From a checkpoint of a small mixture-of-experts model trained on Wikipedia: width 512, 2 picks a token.
Below are experts of layer 2 (counted from 0) of a mixture-of-experts language model. Rows are named gate (a neuron's input weights, with its number), up (a neuron's input weights, with its number) and show model dimensions 448-511. Each number is 50 + 10 x the weight over its row's rms, rounded and kept within 0 to 99.
Before each expert's rows: "mostly gets" lists some tokens that are sent to it at least half of the time. This comes from a sample of Wikipedia text that the model never trained on.

# expert 21
mostly gets: "|", " as", ");", ";", "rey", " Edward"
gate0:47 31 66 41 57 54 57 49 59 45 66 58 65 52 60 43 62 49 40 59 50 52 40 43 38 64 53 47 54 28 44 64 48 52 57 58 47 59 47 49 48 48 26 56 42 44 51 50 41 50 32 27 42 30 29 46 51 63 49 49 58 58 69 60
up0:30 50 62 33 51 38 62 50 62 36 72 59 55 51 46 49 38 46 44 48 58 61 29 61 36 56 46 41 64 35 47 53 45 69 48 48 57 46 54 55 39 55 43 53 40 47 61 64 43 51 45 34 57 44 31 53 46 61 48 59 68 61 66 54

# expert 17
mostly gets: " |", "final", " Country", "---|---|---|---|", "west", " national"
gate0:35 65 56 35 45 53 37 33 37 59 34 48 59 57 39 72 55 52 47 53 52 53 65 52 36 46 49 42 64 48 38 55 51 35 40 44 52 33 52 35 63 48 72 62 59 57 61 58 25 54 44 57 35 66 57 49 41 47 52 61 51 60 43 49
up0:34 56 55 30 48 55 51 53 39 57 45 34 59 68 36 58 53 58 32 46 67 54 65 51 61 43 47 51 43 38 59 60 51 34 48 36 70 56 36 43 62 53 51 49 53 65 68 60 21 61 47 48 34 57 52 52 63 41 52 68 64 69 59 59

# expert 14
mostly gets: " (", " [", " —", "(", " who", "exp"
gate2:52 48 47 45 44 55 55 45 36 44 60 32 42 57 57 58 57 46 54 56 53 57 50 51 41 36 44 48 45 68 54 62 46 58 60 46 36 43 66 54 46 52 47 19 55 50 43 54 48 56 53 40 54 47 43 60 49 43 55 61 48 53 51 51
up2:51 47 51 65 47 47 71 44 26 37 38 45 31 68 65 62 62 57 47 36 56 49 63 51 39 51 52 38 41 62 56 37 44 67 43 52 48 56 59 66 35 60 62 52 62 42 46 53 42 61 59 45 48 58 45 51 43 32 42 51 63 65 40 36

# expert 5
mostly gets: " government", " She", " son", " father", " President", " century"
gate2:63 38 63 54 58 47 50 37 65 33 60 27 54 57 62 48 61 50 44 48 38 52 49 47 43 46 43 65 58 73 61 49 47 54 56 49 61 60 57 55 46 58 59 41 58 55 30 47 41 56 50 28 55 51 63 40 61 44 40 48 67 50 37 40
up2:61 39 53 69 59 42 57 41 41 52 53 50 57 50 47 41 59 65 38 47 47 56 68 45 36 51 47 63 51 49 36 56 43 66 52 58 56 58 73 55 47 45 61 49 38 62 44 41 55 52 47 57 59 84 65 69 42 57 52 50 60 32 44 46

# expert 27
mostly gets: " \"", " co", " f", " la", " imp", " di"
gate2:41 47 52 49 53 39 45 49 19 69 58 33 69 47 63 59 64 45 50 36 45 62 46 43 42 42 57 35 46 53 46 59 40 49 47 36 44 51 76 46 48 51 50 36 46 54 49 54 46 34 53 81 50 58 55 36 50 47 52 41 60 35 44 45
up2:51 54 59 54 43 38 41 42 33 65 56 39 46 50 58 61 56 42 43 43 51 52 42 52 54 37 54 46 60 58 36 53 27 63 30 30 54 38 55 51 40 61 58 44 40 63 53 42 55 40 61 65 62 46 57 30 50 53 51 45 46 43 61 44

# expert 7
mostly gets: " there", " made", " After", " make", " There", " making"
gate2:67 48 67 54 48 31 43 45 51 48 63 46 51 34 46 50 46 45 45 58 47 39 52 43 46 42 43 54 61 48 60 56 42 39 54 36 44 56 34 57 56 53 45 58 53 58 62 49 59 55 52 47 40 47 41 41 39 38 51 54 42 54 39 61
up2:56 55 75 49 49 41 50 50 57 61 54 54 60 49 48 47 76 53 46 34 54 51 50 65 55 72 45 55 59 66 57 45 66 51 57 44 42 33 45 51 50 53 35 61 49 55 74 51 44 39 47 51 56 72 39 51 53 56 56 42 48 39 53 48

# expert 15
mostly gets: " Mc", " Jr", " Lee", " McC", " v", " Nick"
gate2:35 49 51 46 63 64 53 56 50 58 46 59 46 44 39 62 35 58 46 38 50 63 60 55 41 50 30 63 56 35 50 51 68 52 36 69 33 53 63 51 43 35 41 54 48 55 24 64 61 44 54 45 63 56 62 29 33 46 53 66 40 68 63 40
up2:33 45 60 69 50 62 52 41 53 44 30 56 59 50 41 50 43 45 53 37 41 56 41 36 43 64 42 58 37 35 52 47 52 47 32 68 57 39 52 29 47 46 42 48 58 42 52 47 56 42 41 54 71 49 65 45 36 42 55 47 57 69 73 47